config.yaml
d_model: 192
activation: "geglu"
moe_layers: [1, 2, 3, 4, 5, 6, 7, 8, 9, 10, 11, 12]
routed_scale: 1.0
router_bias: true
shared_expert_gate: true
init_std_router: 0.033
norm: "rmsnorm"
beta1: 0.9
beta2: 0.98
grad_clip: 2.0
batch_tokens: [16384, 32768, 49152]
seq_len: 512
Below are experts of layer 5 (counted from 0) of a mixture-of-experts language model. Rows are named gate (a neuron's input weights, with its number), up (a neuron's input weights, with its number) and show model dimensions 0-191. Each number is 200 + 20 x the weight over its row's rms, rounded and kept within 0 to 999.
Before each expert's rows: "mostly gets" lists some tokens that are sent to it at least half of the time; "comes after" lists some tokens at least twice as common just before its tokens as in all text. This comes from a sample of Wikipedia text that the model never trained on. Tokens count by the router's weight.

# expert 24
mostly gets: " and", " not", " or", " but", " which", " However"
comes after: ",", " is", " was", " (", " \"", " are"
gate0,202,228,206,192,216,180,247,182,220,198,220,234,170,216,243,218,231,210,194,186,201,200,221,225,246,228,206,182,153,208,216,191,198,193,193,178,201,236,174,219,206,199,216,234,199,180,197,197,214,233,204,145,221,185,210,190,199,197,188,198,209,192,192,202,211,193,182,181,222,190,199,231,150,215,168,208,198,182,219,195,201,208,221,223,191,169,155,209,215,187,207,201,217,207,194,210,179,236,199,208,196,199,198,215,204,179,222,186,208,188,234,233,176,191,225,191,175,191,231,206,207,198,170,224,216,201,186,198,204,219,200,234,202,204,183,198,237,200,169,200,191,215,214,184,209,221,218,198,181,201,201,213,191,224,210,192,136,177,203,188,187,208,205,205,187,161,165,223,212,192,224,212,201,226,205,175,192,190,168,193,221,190,179,217,189,206,216,197,165,216,252,165
up0,235,218,204,206,189,186,252,206,209,194,209,217,204,202,189,199,231,215,197,178,187,205,209,239,237,239,175,169,157,215,244,182,185,197,188,197,212,209,203,183,218,197,213,227,208,205,218,197,201,235,197,185,227,204,209,217,193,211,197,212,186,200,202,202,198,217,215,203,188,199,205,194,184,197,215,228,185,215,180,190,198,202,224,197,168,148,172,148,209,173,190,200,226,213,212,226,166,215,161,226,202,175,225,182,202,212,203,163,227,222,206,251,195,187,216,190,199,196,227,199,209,199,174,219,172,191,188,194,191,180,202,213,171,227,181,196,208,240,186,199,224,192,209,207,182,226,234,191,197,178,199,181,182,209,251,162,173,201,220,179,185,189,200,210,220,168,180,227,177,196,221,187,180,214,185,167,204,175,185,232,220,217,204,193,181,186,227,217,190,213,232,182

# expert 4
mostly gets: " some", " However", " many", " several", " During", " Apps"
comes after: ",", " |", ".", ":", ";", " and"
gate0,199,180,181,184,237,193,200,224,161,190,186,211,216,221,219,204,198,208,211,205,229,202,189,206,181,167,203,201,206,196,239,184,177,197,210,248,186,210,211,173,188,211,188,185,223,210,219,210,221,169,158,224,193,198,176,193,199,206,237,188,201,225,198,168,196,199,227,193,190,179,222,187,215,227,206,217,186,186,164,242,185,185,183,226,204,197,179,177,158,190,212,250,168,205,212,196,205,184,210,214,218,219,233,216,223,188,208,214,194,162,152,214,205,202,225,209,214,196,189,192,215,212,205,206,167,196,192,211,163,188,218,206,175,160,209,167,176,214,213,175,248,182,205,213,165,206,239,226,200,239,204,204,198,224,213,199,204,235,184,195,195,194,202,219,189,244,221,188,206,201,206,203,203,209,179,176,200,184,216,215,201,212,226,169,191,209,189,199,172,154,205,174
up0,233,177,257,189,226,190,189,201,177,245,183,191,195,192,182,212,241,200,216,203,168,191,194,216,203,200,188,225,221,211,195,215,205,195,197,217,219,182,192,193,200,225,209,231,220,184,191,222,178,207,193,213,211,168,211,218,183,192,194,206,223,217,214,177,226,211,208,203,218,194,153,217,226,196,192,212,198,214,183,206,200,175,234,219,213,157,192,169,174,181,207,209,231,189,193,160,177,171,198,209,197,189,213,165,154,200,220,195,189,204,195,226,213,178,186,189,219,211,225,214,231,220,194,217,181,160,253,187,189,182,210,200,182,198,217,222,190,179,202,176,208,190,181,161,204,161,188,202,210,190,219,184,185,180,192,181,183,220,238,199,201,174,195,163,171,212,232,180,181,192,201,203,214,201,194,145,213,231,192,207,146,218,195,199,223,195,197,225,194,195,213,211

# expert 75
mostly gets: " MF", " 0", " ", " four", " GK", " Nominated"
comes after: " |", ";", "|", ":", " –", " /"
gate0,162,228,183,196,233,212,206,188,189,209,184,218,190,216,214,218,207,175,180,229,188,209,142,204,193,175,203,222,234,227,181,226,192,190,254,245,196,192,203,223,206,217,184,204,217,177,197,199,192,177,180,187,200,202,174,159,189,189,206,193,219,245,206,194,224,212,168,228,178,233,209,184,202,221,224,226,178,204,195,194,200,163,194,201,229,205,171,179,202,180,194,171,177,139,216,188,217,227,228,186,193,158,178,182,219,206,176,187,205,211,194,215,208,183,207,209,219,171,188,190,170,196,182,187,209,217,200,197,194,184,199,191,210,225,234,228,190,208,181,197,192,212,182,192,198,179,263,218,204,197,185,196,193,173,190,227,226,189,180,207,190,169,155,211,203,197,193,248,199,190,201,203,207,230,204,194,186,216,206,190,228,177,197,200,214,210,199,196,197,216,223,211
up0,245,188,195,204,182,183,197,244,163,212,208,197,221,205,220,191,197,212,199,201,190,214,192,219,196,230,193,169,165,178,245,208,233,213,182,197,211,209,212,212,197,199,201,211,186,206,243,203,207,209,196,217,156,208,228,205,187,185,204,189,177,168,185,181,168,190,210,189,236,195,176,197,207,205,194,215,227,227,193,228,191,211,199,205,208,192,227,203,194,222,193,218,225,228,190,180,203,169,209,217,226,238,197,206,182,200,228,210,214,185,187,212,170,177,231,180,182,206,208,215,197,188,191,211,198,226,221,188,191,233,201,197,148,200,173,129,197,219,241,200,196,207,188,193,202,220,158,184,174,219,229,238,177,210,204,207,195,192,259,191,218,189,208,211,185,188,214,205,207,211,168,179,211,156,177,182,237,183,192,222,188,226,210,177,183,185,202,208,207,191,210,197

# expert 38
mostly gets: " local", " Democratic", " his", " military", " political", "Personal"
comes after: " of", ",", " and", " is", " a", " with"
gate0,261,159,233,202,220,216,218,177,204,186,205,172,239,185,227,205,174,209,174,187,203,196,202,181,212,209,212,247,201,182,213,225,215,202,207,202,208,182,186,186,215,206,190,212,179,204,169,210,203,205,208,180,175,235,217,175,213,209,234,202,202,202,217,202,170,191,162,192,209,232,220,196,214,221,171,201,183,204,193,207,199,225,180,229,188,195,209,211,206,173,159,200,236,179,194,200,227,203,205,226,200,193,234,205,212,190,179,180,173,229,219,220,201,190,188,177,194,218,192,169,185,209,217,185,217,201,183,185,199,211,197,171,229,203,203,203,226,216,174,193,199,217,229,161,213,196,229,200,199,217,227,200,200,219,156,141,228,166,185,223,202,179,193,199,175,195,212,202,160,234,169,191,192,214,186,207,189,159,211,226,222,199,196,197,186,192,218,164,222,178,218,171
up0,194,177,212,200,200,231,191,191,223,168,199,212,211,173,190,200,219,234,226,201,228,183,228,185,181,236,180,221,208,178,172,233,180,215,229,211,202,198,235,224,170,213,207,193,204,184,198,200,210,175,233,215,232,249,177,238,184,152,198,204,208,177,241,182,205,171,174,191,200,165,209,197,230,212,220,206,173,212,218,201,208,201,194,222,203,172,166,162,223,207,193,190,231,252,164,199,168,186,189,231,185,209,210,187,200,207,194,208,231,255,210,200,218,185,220,223,201,211,181,199,186,181,215,211,176,186,213,208,180,215,195,203,204,201,195,183,193,177,178,198,233,216,218,213,210,187,204,218,242,198,183,214,195,183,203,182,216,208,175,172,208,190,177,176,192,215,209,172,184,212,169,191,212,168,215,180,200,201,224,213,180,206,221,229,229,220,205,218,216,211,203,188

# expert 86
mostly gets: "″", " MF", " FW", "present", " DF", "^{("
comes after: " |", " 1", "===", " 2", "|", " 2018"
gate0,222,232,189,181,189,222,210,205,152,169,197,223,201,231,253,200,175,190,189,217,174,165,212,217,183,214,188,172,180,171,217,181,209,204,184,184,213,198,187,211,228,226,185,203,206,176,207,220,213,207,189,197,189,185,181,195,187,213,209,189,175,236,178,165,196,204,226,215,199,207,226,185,224,187,200,224,214,210,207,188,189,201,213,210,228,235,202,208,200,177,187,204,218,219,242,236,224,207,199,175,175,223,246,235,197,191,175,193,216,200,198,207,188,230,219,201,192,215,174,204,223,237,202,208,155,203,203,218,190,225,203,221,214,217,190,198,168,174,210,209,192,216,196,192,205,209,186,178,179,190,226,217,193,197,183,188,181,212,208,194,217,237,175,241,225,203,186,208,150,242,209,196,199,196,212,192,189,228,194,163,255,207,225,175,160,198,211,199,170,208,203,184
up0,208,210,198,172,148,195,170,193,177,225,150,200,200,206,183,182,244,188,184,179,210,200,200,186,186,203,220,204,182,201,219,204,164,210,242,219,184,195,207,190,199,214,195,177,198,146,193,225,197,209,209,195,177,207,230,178,185,192,203,196,196,219,215,195,237,222,173,216,223,168,223,191,221,170,209,200,237,232,200,194,187,236,236,191,175,200,205,198,200,200,186,198,200,199,214,220,228,180,192,178,207,190,212,210,246,212,170,170,237,206,196,207,233,214,182,244,197,203,212,182,212,188,177,202,211,182,188,210,202,182,201,168,227,178,181,212,191,203,195,233,186,174,213,197,178,195,175,237,171,195,222,216,197,225,191,222,233,169,198,216,193,229,210,160,205,201,216,198,214,229,214,239,199,207,196,180,209,195,207,182,186,192,162,179,223,246,202,216,223,190,184,186

# expert 1
mostly gets: "See", " 1", " Apps", " non", " either", " lower"
comes after: " the", " The", "|", " |", " a", "The"
gate0,227,209,230,223,224,248,198,209,207,204,194,207,168,208,195,163,186,209,196,201,207,229,191,173,201,203,212,210,180,212,204,150,200,222,189,222,224,180,205,198,232,185,217,199,176,221,214,233,211,223,187,177,200,140,179,216,212,224,187,183,196,204,186,190,231,149,208,209,206,204,190,224,226,225,216,192,188,209,195,215,178,208,231,184,190,181,205,194,189,192,185,231,203,213,220,213,180,200,205,231,233,179,214,226,194,227,246,232,186,153,191,183,211,195,201,178,180,197,229,216,206,238,243,204,196,176,199,196,192,183,195,209,252,190,204,200,177,211,235,201,202,203,208,212,222,215,179,171,216,216,168,212,164,172,186,222,193,178,222,184,206,204,196,165,225,212,221,220,219,198,200,220,182,185,190,212,201,198,192,173,195,192,190,179,180,190,191,210,160,189,168,176
up0,199,192,185,178,179,158,203,169,192,187,202,205,232,227,199,215,203,200,191,211,215,170,233,197,188,170,164,209,214,169,204,198,246,233,199,185,168,213,189,196,177,194,192,200,194,219,189,154,219,170,208,215,203,221,219,160,196,221,229,176,201,195,213,194,174,245,201,181,157,191,223,192,189,182,201,198,231,203,205,199,219,199,167,205,221,202,208,174,213,220,195,199,202,189,185,185,226,209,212,182,169,212,168,199,223,169,178,179,217,254,212,248,150,226,195,208,210,206,194,183,200,173,197,187,208,206,189,205,210,199,213,170,185,212,213,195,215,198,197,213,214,183,191,189,176,178,181,195,179,195,229,170,189,217,229,177,184,209,191,231,212,225,233,211,191,156,184,163,168,207,184,208,197,207,214,212,188,198,204,234,218,197,209,203,199,205,178,208,212,192,228,255

# expert 118
mostly gets: "\n", " died", " assigned", " Preceded", " closed", "\n   "
comes after: ".", "\n", ")", ").", "==", ".\""
gate0,182,189,209,205,210,211,222,211,189,208,192,185,198,199,220,201,217,189,196,194,203,205,207,212,206,186,225,174,207,180,200,198,175,197,209,183,187,187,185,244,177,191,242,172,193,212,205,196,202,178,182,218,210,179,210,216,195,235,222,202,244,181,187,190,239,195,196,163,215,214,198,199,208,182,221,181,223,155,204,178,181,201,182,200,174,172,204,228,154,185,245,216,199,194,172,218,191,199,238,189,215,174,191,179,206,203,201,183,202,212,176,180,203,184,238,212,206,188,186,226,190,186,173,158,225,170,202,228,216,216,187,184,202,169,228,190,226,200,201,188,228,192,201,183,202,210,171,178,189,247,230,216,184,176,177,179,212,180,204,213,205,182,223,207,246,179,219,178,207,184,187,191,129,167,196,201,205,217,192,168,207,233,181,192,214,194,180,194,209,171,207,243
up0,170,174,190,202,197,213,215,216,198,221,189,172,176,207,213,215,224,167,188,179,194,198,192,191,227,177,209,185,211,184,199,185,163,188,220,217,205,174,208,224,188,195,229,186,192,213,199,189,205,181,183,221,218,184,176,215,189,214,221,192,229,144,207,188,190,173,193,180,213,230,197,226,211,176,223,181,212,176,182,204,187,220,181,215,143,161,206,191,180,183,227,217,193,172,171,252,182,205,245,205,199,183,213,203,217,189,201,197,189,185,180,190,194,192,234,224,200,199,207,213,194,203,206,196,199,179,194,219,222,225,216,170,208,164,195,191,218,208,215,204,211,185,225,194,187,219,191,176,162,235,224,198,202,206,165,166,199,180,183,206,201,193,197,226,263,192,202,185,195,202,181,179,158,175,208,202,230,237,195,179,240,220,173,181,221,202,173,207,192,161,191,196

# expert 14
mostly gets: " John", " George", " William", " David", " Robert", " Michael"
comes after: " the", ".", " The", "The", " San", " by"
gate0,179,204,207,202,156,195,193,232,192,186,183,188,175,215,191,189,179,178,188,192,203,204,174,204,217,173,211,223,203,182,168,175,212,237,199,224,183,213,190,166,180,195,233,207,165,204,203,243,198,207,189,233,197,199,189,200,191,229,196,204,240,185,209,222,192,161,197,221,176,159,197,204,203,193,201,186,208,172,166,191,215,224,220,185,203,152,226,203,185,196,189,192,208,210,182,153,200,155,157,168,178,189,208,181,214,199,181,189,172,212,218,208,181,189,174,196,179,186,228,190,220,193,162,223,224,210,183,189,208,227,210,191,217,189,171,211,205,232,202,216,218,242,212,217,182,204,193,214,218,209,192,168,189,174,216,210,185,188,212,211,179,181,203,231,200,219,224,173,160,172,181,209,188,187,178,207,232,214,226,235,195,203,195,180,217,191,210,222,165,186,160,204
up0,233,207,212,204,219,213,206,164,214,225,205,200,212,206,176,205,228,203,231,197,205,222,234,201,188,213,208,170,174,246,218,244,198,164,186,190,219,194,193,223,226,222,195,186,225,171,191,177,179,212,199,151,218,208,210,221,206,179,229,205,163,189,170,182,205,230,191,179,232,220,199,219,182,190,216,198,217,223,231,182,205,191,178,223,189,216,176,215,208,189,222,210,210,201,210,237,189,220,222,252,231,209,193,202,192,172,207,192,216,203,173,195,255,185,199,187,209,210,201,197,195,225,226,181,189,205,215,220,235,182,207,217,187,216,216,235,185,182,221,181,170,148,186,190,213,178,184,196,192,190,211,205,229,197,192,165,184,219,182,191,215,213,209,176,161,192,193,205,219,209,222,180,197,217,188,194,192,172,167,178,197,212,195,195,210,206,211,187,225,224,243,169

# expert 84
mostly gets: " and", " or", " than", " would", " ft", " but"
comes after: ",", ")", "),", " which", " It", " he"
gate0,182,187,198,197,202,206,234,199,156,181,203,219,175,235,197,194,223,215,161,225,223,224,203,219,190,208,223,209,232,190,218,212,176,217,204,201,179,210,207,196,178,226,208,202,201,183,212,192,202,227,146,199,210,196,239,177,218,205,215,188,199,244,180,181,205,228,153,159,189,194,178,211,208,220,211,208,220,217,195,204,194,204,181,229,172,181,167,174,175,197,197,189,209,226,221,174,186,207,241,177,206,193,218,236,213,229,154,203,165,200,177,174,208,215,185,220,181,161,228,211,214,187,163,197,209,197,184,196,172,181,205,192,168,188,181,173,211,193,218,211,219,222,166,214,211,207,210,208,157,210,181,181,212,186,202,213,207,189,231,182,191,214,199,190,207,205,257,200,189,200,192,156,207,207,184,182,223,210,195,218,219,199,208,235,209,207,177,186,209,202,223,217
up0,195,193,195,194,198,243,206,216,214,212,210,189,133,186,195,213,205,206,217,223,200,222,194,186,229,167,202,189,212,189,153,193,237,196,197,206,206,203,157,165,174,165,203,219,177,175,162,206,196,208,213,201,180,229,175,162,203,147,171,196,179,227,203,194,220,228,174,188,204,199,175,176,202,165,188,190,203,198,196,170,194,210,180,188,198,174,190,205,240,199,237,206,213,215,203,224,155,214,176,184,186,195,183,208,187,178,204,188,210,213,216,192,198,190,200,191,194,192,190,202,180,218,186,201,250,186,205,187,178,193,211,190,188,193,196,186,204,192,155,209,220,202,200,204,173,185,230,142,176,201,174,170,214,183,161,180,179,171,212,183,195,204,209,197,210,186,199,166,210,204,189,203,219,195,183,227,205,179,187,200,180,212,194,233,237,182,214,198,223,195,191,163

# expert 45
mostly gets: " In", " \\", "\n ", " may", " what", " can"
comes after: " |", ")", ".", " =", "\"", " information"
gate0,198,189,196,208,222,188,191,205,231,227,214,160,219,186,204,210,190,213,184,200,198,151,201,238,260,209,165,159,183,195,185,170,200,204,219,202,181,220,200,186,217,240,211,227,222,199,221,210,200,219,185,211,187,211,207,200,212,149,188,186,184,213,220,218,213,194,181,209,185,188,192,178,195,193,261,213,215,225,201,240,191,192,204,207,212,201,219,149,195,182,207,236,209,190,194,202,182,207,195,204,216,168,202,197,190,172,241,224,189,189,189,234,208,227,203,211,189,191,210,234,209,219,222,202,182,188,211,210,160,242,185,217,200,185,222,190,220,188,215,198,225,197,170,179,207,160,216,209,194,193,203,214,214,230,210,200,197,207,210,212,212,236,177,202,224,198,155,241,202,199,209,198,195,190,195,191,198,247,245,188,204,176,198,203,237,175,194,209,196,183,204,195
up0,171,206,199,192,186,200,203,199,149,162,200,211,173,206,203,195,206,185,195,191,177,249,218,195,167,167,236,223,214,224,208,225,207,187,195,193,218,166,178,226,185,188,191,202,195,199,210,188,186,161,195,186,227,197,215,165,208,220,217,209,222,206,184,185,198,204,228,166,242,208,184,207,200,203,160,186,189,197,196,148,189,237,188,203,212,215,168,208,207,232,187,178,219,217,254,200,214,199,179,219,184,220,210,207,184,205,185,179,195,193,211,195,180,187,219,194,219,199,191,159,200,185,179,191,204,207,219,186,233,171,196,191,215,196,182,222,176,247,206,210,192,211,238,189,227,226,167,201,218,214,206,194,187,179,206,189,181,191,199,209,189,179,208,212,176,185,255,174,174,182,198,223,199,180,229,203,197,185,180,229,184,233,220,174,174,192,169,186,170,197,210,190

# expert 5
mostly gets: " addition", "\n", "\n\n", " Assistant", " Succeeded", " Tim"
comes after: " |", ".", "\n", ")", ";", ")."
gate0,181,214,204,170,204,197,192,238,169,248,196,206,197,226,245,163,187,191,185,185,188,180,194,215,207,192,203,180,244,185,203,223,169,229,201,235,183,200,203,207,201,191,202,190,204,211,177,255,170,188,218,216,212,245,221,185,199,198,215,185,173,240,232,183,238,226,201,216,198,179,198,218,190,225,179,202,185,205,180,168,186,164,204,200,213,185,233,216,192,171,211,224,219,221,193,217,201,244,195,177,225,217,203,192,218,166,196,210,184,174,177,223,199,220,185,221,189,203,219,208,164,199,232,191,175,186,231,205,159,202,216,245,173,212,200,201,198,179,191,212,166,197,182,199,180,228,206,209,195,187,157,204,209,179,192,190,226,206,182,190,239,186,206,211,176,171,173,201,208,210,210,192,200,211,194,218,177,183,183,200,222,202,207,202,210,169,196,184,210,183,221,192
up0,167,229,201,203,211,209,188,195,165,192,204,209,199,188,236,197,190,199,200,209,202,182,214,196,187,199,204,215,241,184,205,227,164,224,195,221,188,212,214,231,162,164,213,189,210,204,177,220,180,204,237,209,201,185,203,230,241,187,223,197,214,214,216,209,194,200,169,171,201,204,183,204,191,209,171,179,207,171,205,198,193,196,246,196,193,195,192,208,179,201,177,196,210,181,183,194,201,202,165,196,194,230,203,168,210,187,185,168,211,161,167,213,216,249,188,220,209,217,209,175,182,167,201,175,215,196,184,181,197,193,235,224,204,204,175,206,229,197,203,207,188,206,192,190,199,197,198,221,173,188,244,189,215,186,223,174,206,195,154,200,250,154,207,196,205,187,180,156,213,239,191,168,208,227,181,222,198,183,187,231,229,183,204,194,234,163,172,168,227,195,200,193